{"activation": "swiglu", "init_std_router": 0.0182, "norm_eps": 1e-06, "positions": "rope", "extras": ["capped logits"], "init_std_down": 0.0, "warmup_steps": 50, "schedule": "wsd", "batch_tokens": [32768, 65536], "steps": 5720, "dataset": "wikipedia_en"}
Below are experts of layer 5 (counted from 0) of a mixture-of-experts language model. Rows are named gate (a neuron's input weights, with its number), up (a neuron's input weights, with its number), down (a neuron's output weights, with its number) and show model dimensions 0-127. Each number is 128 + 32 x the weight over its row's rms, rounded and kept within 0 to 255. Numbers have three digits each.
Before each expert's rows: a language model's description of what the expert responds to; "comes after" lists some tokens at least twice as common just before its tokens as in all text. This comes from a sample of Wikipedia text that the model never trained on. Tokens count by the router's weight.

# expert 20
What it handles: Newlines and paragraph breaks after sentences, headings, table rows and list items, plus sentence-final periods and closing quotes.
comes after: "|", ".", ")", "==", "===", "s"
gate0:077136114200098095181132079170144126111140090121119171116118129069067123158129090080081121214148139114172087062181137186097055146174111056128153112170133170174164127129115083148086104152182142170131082127142117103147129138128064153112114101073182132150125163139119111155155135084087103106143115092134127130068140114166134143117139151123167117136160087156088113147111121136114109117104
up0:141142144149137126174160112188164142108092097066165168145131107096095099160144106072146124170190125170193074074149154139163080119187106099145171071191114169160158142179174101162133125115215123117115080133169120108128139160142106159116104144126176120128145173114142145130139130100092115092120103100111135116073183115157162151102163103139196119130154150176137084144063136164131113096119
down0:116116150048122153139177149059208108098171169126074145072148073121166159113186136116138153124095094153062168128093165142203155127122193165123158122120081098150152181114123146104152102165070143138139100110135168115128148150135166138199111147131109146156134107133133141101102119115100099079132137148139125112158174154120101150164142022154129150072088123170117130099113101150144108117111
gate1:130160158094061126107162070140139106111133135102135144052129105143179114106095124150152052115116163166049145137168070155105132126131120123084172137142177078153154158098183144090133147114130139188134144133153148142139117142161123092172131155128101119137149135206168095185126085163102160152130088149174039085118158124133122128138157100158169154191158159158135143146146123067173087143121
up1:138132171122124148141110097098119086118128108091112191134063161163142122112133095143080158185137119150081107153109107135180039102108070196158100091162108135109167094098154146091142149143068152109108131128159219111119120159114104155079146128125127123133137080172132150116146090147100168157174131167190095140180175115126150147125167145157101110149168134108105107122090141119091107178224
down1:102088142136166103076127077110100175099164106154143077095157147187128152127140089122165096099090117129196123102133119192151118186146156119133124122074159139096144152140166057157255125168186106146111079145132103181092077097165132093100134135164132146113130093083155137113138120133146064109116134122106108111110076076110120111056101137182122119105147167148134134152087138140113140127123
gate2:120113097129166199094101109109054150113104195105160173112117189141196104170138107147154158123143112144138116090158090113082161096121123152110115105142146154107119121164082114166121137124138103087171135129120067088093113176112121177103127069138123052137148086158085121154105146125107161122108066124132122114115078178147115109156166126062069116149051159165091093061120134138118114133076
up2:095103131115076107112176088097175075089132079166075095126105084160070110114117154103150119134103172145112081157133133076162141177159120118190145132116140057132070099154105137116145116160131112171118195093171168132160096122105149106111152182145162137144169145097157115078132102118187130142119143158165081085141127116096159164099096153211155139117130103090160149165119099200145116185114
down2:125100124149153132112170136092094106177251174124096099107106133082093103136149156108077119190128151131091077176116139142094145151138111137135079170099187098161144158135148126123159100116162141101141162117114155141175063150220098126072162167145071104109127105129156104138137129070136135123153133134094140114150055129130133143126146088137158169073108111114167125126158068083130123154191

# expert 3
What it handles: Wikitable pipe separators, spaces and header cells like Team, Votes, Total, plus section markers such as == and === before Honours.
comes after: "| ", "\n\n", "0 ", " ", "R", "1 "
gate2:126145076131121171149102156184167134129217109118047135109156137102110140150145097112127119140118114146204068157155110151108135132156175125138157130126137114153104113103057128129110118170163151137155142169156196129113121149117097141130135131105078144165173137135133094185094102148109181137110142139202155135103163213144154188156146189132146115112125166160107090159073131159081067153070
up2:141115124125152168207129044082102096151080110187151179100149144125156180090132158097099138182094155130175160103123136132113088158111092159119105060119185162101152171096160064140111090138091109115128148104082105164129159095211124136150124193183138142107088065131147141087157088095169139160131107132140123115137132125132164128069105127093123139132187137105105095097138158072113134128146
down2:188138112082089159120070120146084084100075093096216138125125141094145143121137129137116176175147125085057113125074135122139116067116066124165142151194142113165081137147117123147182145179093123126168138114114089107155130133091105136156114162065155085099107163106100132160140159111124167034163136112085105117114160147075137090144175138129118150142122160143111123156105176104178164160164
gate3:106154123088109132110145159086109125138082203158167049132097081085146098117132056130115193126093145111130118137163152075128103111133162098161142126064074174127084107093127095142169122136134172078149156114096180176113111118109156104092145077138132098124143119139130183176118159144149192104112167100114112159095184208171149143098088126103116160132181132123093068128138099110179126108139
up3:183069182096140171122130135097137156129146107072148196155130107117142083111137150137112141165143105111138113102095084138126091131121063166131129098104134139112142136156103099163116173151148085128113072151143078113092178150169153041130088126111119135111127162097098147187118095084157090122149142112132105127135095144143109022140170104093155053189114041155155150108116098147120181129138
down3:158142150124128091119112095113132073135093144082119103144124159153137120129105147133128127137147128103096148083128118140112077093156109086183111146174075103096158116098136061124111109090146144090057130119138169108223059050149099111144116104146134169184134175179152076123095144115092111173156126116133105098134111080078053146186143106144129143183125183170147169158171161134141069137125
gate4:100078109162154162153105114080148102060105119112158139102134124111109146106153164109201117146140175139069077143101108133122054100111133168147089118174157174134127128156118113098129123101120092096117170125142124160129123097126102060111089145183101136118120125198035121067057181121159146179134100134162080139104131119090134076184132131151117095142157152132100161097166124130144123216132
up4:150152167092096140137159150153101138149183163166071151084102165134154080105088116082043107066111086131174141126162118169162123111145132122112165075080132150168106142119147116131155157204163175161127179075127088110122126092090141123149173126067110116136172141113191134143124115116152122077087143139105154089144124127187135198143089143138141170081084097093138132145130146163122104055136
down4:129085052174127130098147197152154113174107116122100141041112165112189152093163140151053176079149192172102119158156143135132154135101139136127165081114186163093137138137093100115144089045108148172145118111109099049093113125172142168093123081136103141140104128127189105160149163134136174102121065136168156146143145119158145140145117162089125125161125136119149128079144137116084105117090

# expert 27
What it handles: Lone capital letters starting names, acronyms and call signs, such as K in Hong Kong, KPFA, GIS, Manson.
comes after: "| ", "- ", ". ", ": ", ", ", "("
gate0:097149123096163169174172163107136129103120112147113155147122138112106119053146125159216158120121091173133099116100164165061181099151180100142163152159157154192178111161087172154184115094129180121125128100124152172074114146115153151126121032107107112118130119126102216102173128127134110121080126106121161130170152137105186072146130096155118082133072121152129131102128113094077135113132
up0:084138147179169069117077096118120093116181091095128082060064107125158166149114084100110086157102129120084110134142129096078162130133078123175135161106142136135166050133090158153087138126131114104090107086130145191194115146125151173093126161116173099103172134098201094105104130116103127148173124128152121170179107097126090128090150113108167154178144133180154136130073121091113080085138
down0:111173106119139097163078160084099132081091161095101093112142187165140168055137126137093092155141128145069097086193144101116133138077149082132134143152144120147063074143089110120122131177107175123092104132090149116112064206117165144152081099129156085090169127136139120062093118093146161132147154108153107113134108095096084020155144140113120098160155125163156129163098129110123112100116
gate1:178151160121175141093085087111126093144011127139081144175133175166078128077140112111121132110138117117140180095148151144142097130166121135153164140131112130136135161126180126172120129171124105136059164138138146182171114146037133085160119128096134082102162042128165109075098143116059091130155133162135102090123101066147063142137128125100091150092088108161126129118156123165131144142140
up1:127084167123083200149145141155137127087255171148135120146114078112125148087134144122119122143132118152128081163119119107150157091126127136114117109096099139090086085037061148170152100101145162123130102047114123107128091123251129131104128086142141167144118152137117122097106130129139175120156160135144147110131124156089171146147137145173186112140151129056096119127108147108116141110129
down1:159141133113211075066102099113054108023136149075106164162160197092114132168143165157091165105144149128100090103149093122118091124139160058147090166122126104125184139163193095143116127123151105102155185144162126111105148144013163140139151102125122112119122116114152171167126077118101085161129098153125132105144096140139080113139092099098118121147114111156130133141134105099114162137115
gate2:119168158120126123078126090112133144142158182117196152137081118118093095111187130121108134146136132115139137109157133165075122142110169076145110143169081101106146114124090094152204067090172073108129160155086122060091108128160153073083142111138135134094104144126134109138122211199089153131126078094099129119060116097096129100141232186109138099090132132102131131096113169117121091122129
up2:122134136158131089085145109102172136094124108092121124079117084180106042135176081096048129130178103098100115165111058106155134080113142136165118156159109125154165114139102145084120165104154126136109119190226134149147186093108153103165108151134121144118156161107085071141168127138193126127199080118135089114106168129139130096120170135100127094108113112196119158151122078159171143134119
down2:145140119153171134083108126116053081109195151154121161139164128181149098092186116091091147141176149130149117106137051113026092129139159194149144173133125110150151123125047139137138157079175135079105117148167141113108124132146106154113111139152126106156125124096071081152179066098200139155136127177123102109166105149108121150134107101141082125138104190114110098130114093126183116168107

# expert 5
What it handles: Opening quotation marks after "said that", plus adverbs, modals and connectives in running prose, such as not, also, would, but.
comes after: ", ", "that ", "is ", ". ", "as ", "ed "
gate3:117175137159128135197095114119154150115194162127150153082174148129109171147115139183193133131116110115169046132130132125110086051112137145125134224123121204141138071117091151089119109095124108154107122165089113104148137143092123131136139151104183191148136195171119093139092139122112090157119178168189185118110153152137118098155099171144153064130111098165121129113142144084114124115085
up3:064237107179123160156130174147159157102196182193128141110180139094148128135133165128098194094107070130165106163106118118116102061099129110091114143096104238131132116095119119150115120106161096133145068135096083089142122148130161168130152134130110102145114156147152131165123093091174110182118127146146163144183108138143151095087109198150142110165152129133131133114130125110106183139135
down3:131151085090106140149187139167164058146130090137100086118119118152111106141102093140103151192139125109168172161105148107105140168078129164096112093066071115168067164147178161151127143161166092156159099094163096079141068121051174174119164133102078108110153119167131121099131137120148104149125093130136150129106115181114185099139147113064083175098109086095096124125141091190156120141165
gate4:117097178172129092092139096085110098080064133129142048162136114115159125072176099136125157065027156122130140087117125127146167101088122082097088165090175076144137147087162116127167171151138101148142160122160101095131167111167140111137110093148113157125146153132084130084106158120157094158138068119166132126122121173047156123171161149108096124060120076154105095128142120112155175157137
up4:072055098096130160132137107165079186087096154150095135102138148101113161142096148092079139129105183101101127159190138196172109110138155084095116130155120172154177112109099125111130155104151151109162137155177121118155129142165162141125126153168125130114122139125124206174162123124093151118103206067133191143170051092114117104157117133063099118152092103156140148132152132127207097078112
down4:066128103126063108115092147182134129171116139114134113189124152078198168159148119110117137129116116131109162113150138125084152128139111114114069117130117193125177235161199102173127150172071144122100143113132184148086098097124112187132101217093088115124103191134114140092144109155149153088091123111126113128190138159081112109129167135144105069129178126155150133119080125143130121102142
gate5:104074092107120135148117110085131132107132144131168133142126147124122156091102108120205158080126169140125056114112165146127122108014078173137122164103119150095127098180108123085126105107059114106085089191163124102162169119080160146096123107122138133189115132158118133125108118151140147117155121172184149114151132165130121119182112084022124124046105102147161094160137103136083112102139
up5:116083087102122136162092097061145136094131148121165130138123141123075135107106115121197153102140171172139056164129182131110117092071071180161103168114120161087105083180146134082096081113088169112108075174173128081164173108119143144045135132156146134176134158130142135083114133140111129168171092149169122114125135163126144138188129097039135136104136093115181115171143090133122139097127
down5:094164137147103070133124122112156186128081132110116123130128115184120115181108086095123232106115100176110140178103148116114053104171127133107153190167120162184108122109128204062098147090133121100115116116097114150074083197051137116169145124153150138154109134136093066103136143117105101150140083128121131150139140176118145100151167098083119123099105144141126099152113098215136090131122

# expert 6
What it handles: Space-ending numbers and hyphens in measurements, scores and identifiers, such as 8.3 mi, 20 cm, 19–25, CAS number hyphens.
comes after: ".", "| ", "201", "200", "–", "9"
gate5:141085106145108119164046122139130137091119088115070161092182135137152137149109188135136111135141165119180177128167138095130107141175131104104143111106176110096153172089172124180123188102144076104110141104104163147071096145079137111120089071135112171148165153078137125190140148139126100175107191120160176089138069092161192105128095082141137126132139125178074147102129149196141135163101
up5:172165147094134145198152148128113194111119085175127199093146080159120106108193151102122139150164152113153147129163099084171125107174125155100104124068148082086060139053153119113136102112161142078124143096123112202115160132132141131132136146179159165063182148080142099129153105096125069120122122114118152137100099091142150134170129146227118160150126098108090105128102160113109121173126
down5:160138132135148119170152186144129142114058143159097148129147134126132116162125132120124179041101070165109107165127178076117126097109142058137150154119059194140150106170073113089146109107083148169169143069178125145123145106110118098087112102099134124151156133026137087124115099129122139161073127130100129156129127105154160113169119112087157094155139155107151108173133153115097129148235
gate6:087174126115156133183129130109114142109130142150146134123129067167167185108155141081065147157114089102135140163170128098136109152140098152145127097144180081139159117132154132110058132050079134127118169057089137088106119111044103160105060076126151085146083161196115150136183145146171137123144151044136072133131167144157157153138196125116164153129113086093129124139148120130136162125122
up6:219109112143151166075135079164171103099160126129073097151182181117082148144117166124158177068097088146120128098145104181076148102098124145200104093176090134166169130169135076143135133138172164165146066065133162156132124118104124124108138183139071133143175116134099119131090094091104097154125113139136125084119087124152093158086074130085148105124143162123067134115104134144169125161145
down6:092128110101149106067156134112096114158246117122175096125130217114164093091123164083102130111134070123124142147095165152153096143089134076114123086122160128126100119046086171127138173130150170122143171107115176095173100134162164090156147099142116146131131086145159103109071074125141149148156128141115134154090096192086118129157166150122102102128183121098150146128076125191146157101095
gate7:163129186098087128162058128077168166131128185124102134051130097141148123161136152114138100125107104131206153178097113090139130173103129083180139126064088157097099117115134142104159109105096113146090123095152157140159127161122116103110134126168156133192118145086078149183123075202083114123101110163127153117143130112124174094179091122142121069145091157174045100118140138145170118160166
up7:142133153097106159158146145183136109121113073132149147101139125167139136132159112176139163114199157173121101077158154113141167089170153092148097200129195133108116124099171115124083106065131076074107178144146141164160094082127074167126159107105131113096179144156138155129116164113132056110160170126146074140136106087112103141206144154097089127137136191144068111110136183069165151123116
down7:102138165105105086131102174106184152130162151084104128098193114116150126053071175144157135100144192112191132175117104088125103119169120088150121109090107120113166108146120069092187108112067147118085150118113106075154148142137119097098077125133156068171124123090120090143139100166110073103117109128135170133138123110136167146146039139100184081147073131136077123079139109176148107147162

# expert 17
What it handles: First three digits of years, such as 201, 199, 197, mostly in dates, season ranges and table rows.
comes after: ", ", "(", "in ", "–", "| ", "In "
gate0:137149139169124137165152115143126112099096102147132130128100144083136163164119093131112183132119096143136145102149150124125130197093084161140131173107088132048101118172151123139143023094154116132120105112154118123134105131160111122083129142112158077084113164083123146077207072128146209073081190091092127196097128147144208112111123119142196137093150143125122147109088165154088111100131
up0:097121125160097112155105193105104099099135119134107179173136116108137160167085113171162097070160132120135146128113098114120117148095183206153134145071085147104091075089126225175151180160099088133077130162155125121119081094153039098103148137063073157092079195124127120144123113184103182122163156140147144136145103138155107133123128119133132098150094107126123137172126136169106176128110
down0:103145217077151126050146159166150127126097125165133099144091155160161100080180101130169157099104115118114061133045181125099093097169102126088124082117175067092145101145116097122162127217059100103097100111140123094112110127138141141126142141106118124110125131126092166195126098194110155127132109156132128147076091191127106149122112080165143105069135095160121139140126141151119131153161
gate1:120149139137085094127108089110129168131154145140107147123117139097109115148086132172171139130125094169087158154140154108134121120112107130122122113136033146076171074152114121116129057148160184121089161136121110133172095079157165114255121160174152058087142134104108156161154116147161142147162099175162145107093140147121147146101208127072161082164126156116135070185132106101116112109157
up1:101128114171169122104159106163111079116131178081134124167139111206153175106154129145093189123148108095131102155126108172158122135129130134162114118144115114146080156088079167158150100090133112112129096143167142131082145160093127137045132043176106091141132015167124103146127106183150111136130164052057143106163147131128136093118133163116119196105180131159131128167102090156131118116137
down1:094147219117192122144126144141112159152148099127114085119116142167112087105156134101149141103130106137148132194179151097151141176125128150110119157093181183069168106085113110080188098101142085083099130098130126127076130111088134093126076132141154159143209148207107142186171181122155115125125090104121145184112129142072154126113172096126115139065166158127155155163118073132103151089121
gate2:167204142120101090127136119072187143072142171098117151138139130091119135076132145213161177095117177119098165157145140129147081152125163090101159110134115179161141136125106116171084146121148133158144059172078157143172161120132145148157084100134169131164043134114077129107136155111106131127099148092117149158129169115109149109147124130151104151080204092192136123143150103127048090148085
up2:142121127097095132149088143142125106114170129079120118173093107160115116143103142122115074146149122150116180083073154134185135139104128160130146102161051080095140106146134140130054108134105205161125159121142105126106178094125131113150105136114164208124132125152124069132088186092140182073123061138146119128141168120176114092201113122167133154130148096048176161091172169146096151175156
down2:114107153151131186175098134069089151186163088146150166068138110140208142176162100162151182161118165100092156157118162081178132070143111149128125167134122192134180079100120096116131100131154199146137107126092129104145112134171067161105095077122157218117148067127140079130098153111154166123136133150140169129098146114098113126077167166137142137126116126116112143123200135141134156110092

# expert 21
What it handles: Single digits and decimal points inside longer numbers, such as postal codes, IDs, years and decimals: 2B210, 1.2955, 17.9.
comes after: "| ", ",", ".", "201", "; ", "("
gate0:169083121121063098159159152112081119129054148125157126162155116145104073106129055149120130138109098169180143156117108170103130134132130080153092128131122169115122134142104140144131115092157161118213120115132090136113137172143109087067116102144107124117087126079038138094148089134106138155111156096097178195093145142116165123082143132113172068152112109191132116030126130131105169143183
up0:175093101097132090136134144076084141148154124120156079174116155157146090119125094125114150150142119178194100148136108113087124107096162078149062093119074117069122161119153079120145150079131110133164148080142089152062072158152112104108089078137126160135149129139155137138147068116029141157131161096086138128152104113140167164104095091158185157126120220179123139160135160148122159123159
down0:074137114143119124115142126090194129096101080159132080149082105164076087135129119067162113126114182179150129168108175061145096138101135142138159095135108094162111134150126165123114137081177133156177119171117155180140139105134131096138131177202145129088120144182080148170129124098114152094193126086128139140153114071107103087160067096096150129162127090125162165200141071126063107159141
gate1:075082106142127161165112098145099094160184083108175150138123134084218078159146173212195139075095176202055132128133099091137015087186168117150115100142153119103105144085135150143068110115103109150129047099138094121116107128110087114138164137139164146142117134130127133160146175124102143154140132145121134121118159111120094102141128140127112126166136117116118156123127094138094140092106
up1:143140104165130077142106173089106159134053141146085111133131102152035157148110121072052100103139131056139146140154162182082143142111061121143097104106147122198158079156140119181146111180146198107147180121132149145127157120144114161090086097131128113085136113162147070080111104151155103056144104126168141085117090118137162115109134085172131132117107151140159108155119171107141099167095
down1:075116130090139105100067129148107153111141085073134072166063180094141151120180065139149175104114079093106158075124139094114096105141131122133190117133114121133109175094170089140062199112162129120128131135132141140092096071189097127111140136067176133141167118174202145133091167166141121134125170134128135121159159137092166167166118117102155092132136158118186155096137121083167183138152
gate2:186131148070157133147130108119170128127162106112147091134145121177131152158085095155097183100134119070094140113169160108143115124083069154148147123070056141118164133125136164102120151176132134109114144141114098152172125129122101124057188139132087120139141097142159095138127134135175159166105165093130142124131133085086100098084119037037196077125168189161146160150174118072147123131152
up2:143099158111069193171185108100116161116149140153175176160128101174193131167078132156145100192169128125129135132096092138161099107133095166112148144101163144131064104085115076177151149144119112104129164133114119128148090194132123147102108164176120108138184149174142163122109133124134108123130144154156186121094121120080093127115077127125180117102113174123078186128242160078143154138113
down2:155149120111105101095079160122159120142123130069139173099133143068140140175156108141064100139110154173076113165130128145147167139162117101103117172096119151120125101137136142062137056076195145140144137192142165069072191128146101127178077052150136171120088108103086112141128123101104149183090117152132084144107128109151188135139143154156155189120118124115141095178072088134156089094148

# expert 22
What it handles: First stem pieces of multi-part words after articles or subjects, such as fin(ds), rec, dec, For, Mon, ul(ceration).
comes after: "the ", "a ", "and ", "to ", "The ", "al "
gate0:169164170167104106098133124141149089119152132099117079125093139095077162108100098131110109104126162137134117082119140108143132070164083154110168123136138113126181139112139092117103081071057165087162131127196137054117173093109171126138103131177109128150142108064107142125077124126083156162117106174158085152087127134150182116120140071126087117126159100153131087192121048093153218118125
up0:124145128149091126175108118106122199141146112164153105130118144121057116128127182137145087199154107154145124119156119149129161157137092194089086109153079191134090165170147162124102174134121084091123083111097103114127064092174139101125134093139154116080151159135174144141132178080130194105109118112099103126127113161074108148070163146116116164109069099077156150142099168120027118090131
down0:087161126185131162095154170136108112186124148148098169103150145147074094069141128208054078153097187066107159075120143073116089148212154151180147141105153123103114133180144106118138137145143045150144091158151114093142115106171130160124133110133143195111140110122137122117094132161131033153157076127151129130073096108125088136159140154160149154131143122121087133125121118101152162124133
gate1:161129139107133038160161163148072101118105129134125130222093133117134125136155162121104154123159168161134139096113132140121056128130095107045085143137146166128141151075147132110112089175139179137070096095105098092138137143178079170123127095131107111158176102126167149114195095127126149168190124117133134117070134164147154126111097145135133096107133112089171051136161099140204172139172
up1:124120174120191119150071136112143088097085132144155133095150118119142086176167114156104149159154088077108203121151132070133137103093154164148139117157108110156162065170156155166175145097147107189144182160102170160140107153139147156117118195116188164118155161127115120085120077156124068106129161113049092116185124130115147127128123163184103167144112125136119145119089139145142086033117
down1:110070167124083129121080119154123173133170128150122139136146127129083105025111140155120138138149184171108116127168112126157135093169167140115105140091123137171151083144112126145155139130109109097110173106033111164147119119139114197154124120127137100193141073108119144131129155125199167159140126095131149084103047068064137072196131128185078149098114126128120120158099075112133132083112
gate2:108129149089138125062142195116120082076133190085087119150113174152172106124109146165101120100109177090136166141132034122141099104128110136152159164129137144068144152089078153157178118148188117121123097099157128109150123164190137123100147115098118075100175154126113152129190104123161156133147143098099154141113125149104148038188153144146136121178146162163125140078208082170152132131120
up2:126137172101104080145188083142114094149119061142134132160099073117090095167111086160126094173124099113114117170125133144102148140141088147153123142127182089114086110144158142135166137134116152113112127101137157161152079108095127114104134115140102087121158155156176122035176124112103171064133133140145136171190138132089140119131055189081183161111164098060152121129060128117194096135064
down2:089101155136194091124146155142162120111144114186143141103140098144139145207156124100088138116101116097066119100139135150073121147149111099102167124160063144176159122173126102069091118187125162137198141159121145194091153097168076178161105134215161072119119090103131111124074165075123170119128162129138133106083150138095125119090152086158123065131146165096161123114092146130134156086135

# expert 1
What it handles: Articles, possessives and quantifiers opening a noun phrase, often after of or in, such as the, a, his, their, several.
comes after: "of ", "'", "in ", ". ", "for ", "to "
gate0:135150132106090140141177114136100164115079182162165109160075112092101099120177119125177114108107135092169117142189139068131116100046163136114130142131109112089180089157128130113154108133134082108070182183069135139124110148097109092128112076119173042117192132149110093165151183117117159126171121099121195131092152108185157159144116104157179150109149154142165168151160140133183141097123
up0:158142142125121109077088073150075117073075163123142087116062130131090048132140092109097121146124115151154147105163134126132120110103117088067151145141070101099181118154063136081179147111129149104070091178098106153102120156113132136098128054144123091155160116154116139166132158143094172110127123084106149087143099124166146114082125097122143123126183127131145140141196151133235078081131
down0:149173136145158129083166136076061215159178153070155162156119166112080123089112129123195127154113165065128117203095128141085126127111178132117125139128134156148161125146108118116115098149117145167105148102127170137123147143135132102126169155109129170148204090136113097076125139072122079153151156151089142167080187109099060106144110163097119139134076059135134106110146137164138096190088
gate1:128133131167143114127168127181129156082143085160140131157067125163172180144128117118161143115158109175086146105147104150150162114129132145160156112007129136096162113087135121085168161147198077175211133130106147106107148094145123151164114145080114102109125160168138169133166133155131170123096193115174098094149080143144164199108134131131167113128177125104114207147101110088157162116122
up1:109106136180129131116159131185133198120090051108145118127115113103199177120136159194136151133089139203107123139114115120089122118187126167140180095100146027120174127108145120127218152162149111181161099099091132120112156074136145141131111118092131126140104192119103150095164188167139117072148159090141106127114159082101176141139111081139147148120163151153095165128131129132154080122112
down1:066166098128172114129115116123140130141152174107135103125135127070068091172092107095159085141202165113155145152161082105158152127135128137156105168128142152183200143119138135103067129132096187123093136140125168151175084130172081140057165115170173129124113126129119122122074134084146109187169085139156096137165037150090068122142138152148142090154090110148197109134145115160143113155103
gate2:140131123129117131123105171144185135108103158102128149180147090183109144156121163171105186093169153177155083153147107086120150141148122131161124133131132197136115111128093087149115120147098197124077114097110086064109108129121119108129126160131169159217153153145123104159116092108123085132181077149124113165076151083137108136138106089070015138133166113169126209164150088139110131121091
up2:128113145150155096082148116124177131114097102139153155144194098150180185112110216211096131076117172131143105166131122097120168129145176111166152153148076148140143107145097100126114124183123140066087123101120093058091169112117169144143107127170144068145169186125069086153083115146121095143143098167074116157129143151110072094154142097124072141120129103159115209102138122153154137118131
down2:102137122128135144239099087117077092123097106161121072105123136144092149112132126076182106149104115113138165167177145146092090114131089105087067078113144086120168094118163144131136142099126155164172142111128120192190146181126116147115151169094093078096108076118167149146179110095179143116151104148140155112131080171119078180102086169106170149142107166152108056144109123154084117099125

# expert 16
What it handles: Hyphen bullets opening lines in infobox or list entries, plus table pipes, semicolons and closing parentheses, e.g. - Owner:, - Order:.
comes after: "\n", "|", "\n\n", "\n  ", "1", "2"
gate3:093071151137112115100144131084179168096087151137158190118045160099128091096100152175092144116175128114087142111140091120145082104094132059111156107188124097156077153118098092136080142103069138127122130106181099134134116178146125180152112137090157083129112151167085196171199130162099102091124146106120114111164143124099135173141155061104090113132132173188126136078136090113115134156115
up3:167193097123105138102137166164137084137205171140177154147195155165137168140213073061140149100075061129110090118075152105085125140112111153140107170128109118160142113149104161060177109144141097093110114108075171130169144132159143140137122121142068141128136098112168141087128149120111141173079136163121164116096092129180103087109151124094122141147146110074136156112091205160108116147143
down3:148112169081118058121115163123179117142110070113166121094130069133149146094081158121102064102163174152120183121166093098191136143161133087128142149114169113088175110161145121199121135126154151101109177142129133136094139137124100131165136103126165035140143130133174114123210165133144112166091121132200103104091071146165119207151090141153151128166112097143140125165163089144126106157106
gate4:141162159094134151180060073146166104103131183114175170093183163131123204108136137172177130155093137136165088116093098146104092125120150173172114168129199131123108113167097075157075073106099128126083145092069110155171162111129144120132168166143125162095103140114116119126153141199141103118153086136203140101102172092156122141166092097158110108087138117175168150111130127084123168160143
up4:115073125112098147131153146158139173126144090106164137130194116105140097172105093034109134190141159146116125104149143145098140196086148085181137223096153142095081098152109094163071150059113136100100107140104213073147127139126112126134117112141155130103130149127138114129185114125138112117151148152156155139134187140146083102184093115152126189129183152128191144152124115153088142185122
down4:119112108125113143120140099069168068145136160131116141164110130098095130148112134144153144117118079077163131125151110172118124094115109143128082051135135081104114110063122104117122135099088101168124132131119078111145136164104167149224084117108066082132135092152105132078099117180118162151095164148144166065145145059127127160113086134118182062101076081207098132153089123137116140164063
gate5:132107140118135104099095100090108090130134150123148126086090144055104151124184161124134111151214104129043119160105144145103112172188171095137118046105127165147108161094106154144139142126150132147102133090105151155100166118111059138126078086146086099153134071150042148147125135157062080125142128098110172082107093134125135113160141161149167166131140149129057159107093150148075078149136
up5:142122132155154048141086104114117142128107076123111135153160093144088122150089138151138104117064125112085080127154101108151158113135142093188096082069135060103166138138142120131128126188108139125094116115083135143141115136162166154147119118104108145112135118126188136171097092158145148162141114088160013164164082180161126102164118073112137177110085096150149163113154147187069190169088
down5:157171165128127188171154175100082175125047149113116117159111130136113118145138139105148152137107198134148119145155175134147134095120131083138170119153133130072107046126149110163112107084096090163133156183154081123157167148069111192177170057157136143115098191120111153093117141111110077149165134109113059124191092079143093119166140174157168085126145130147130142145153119137141070120122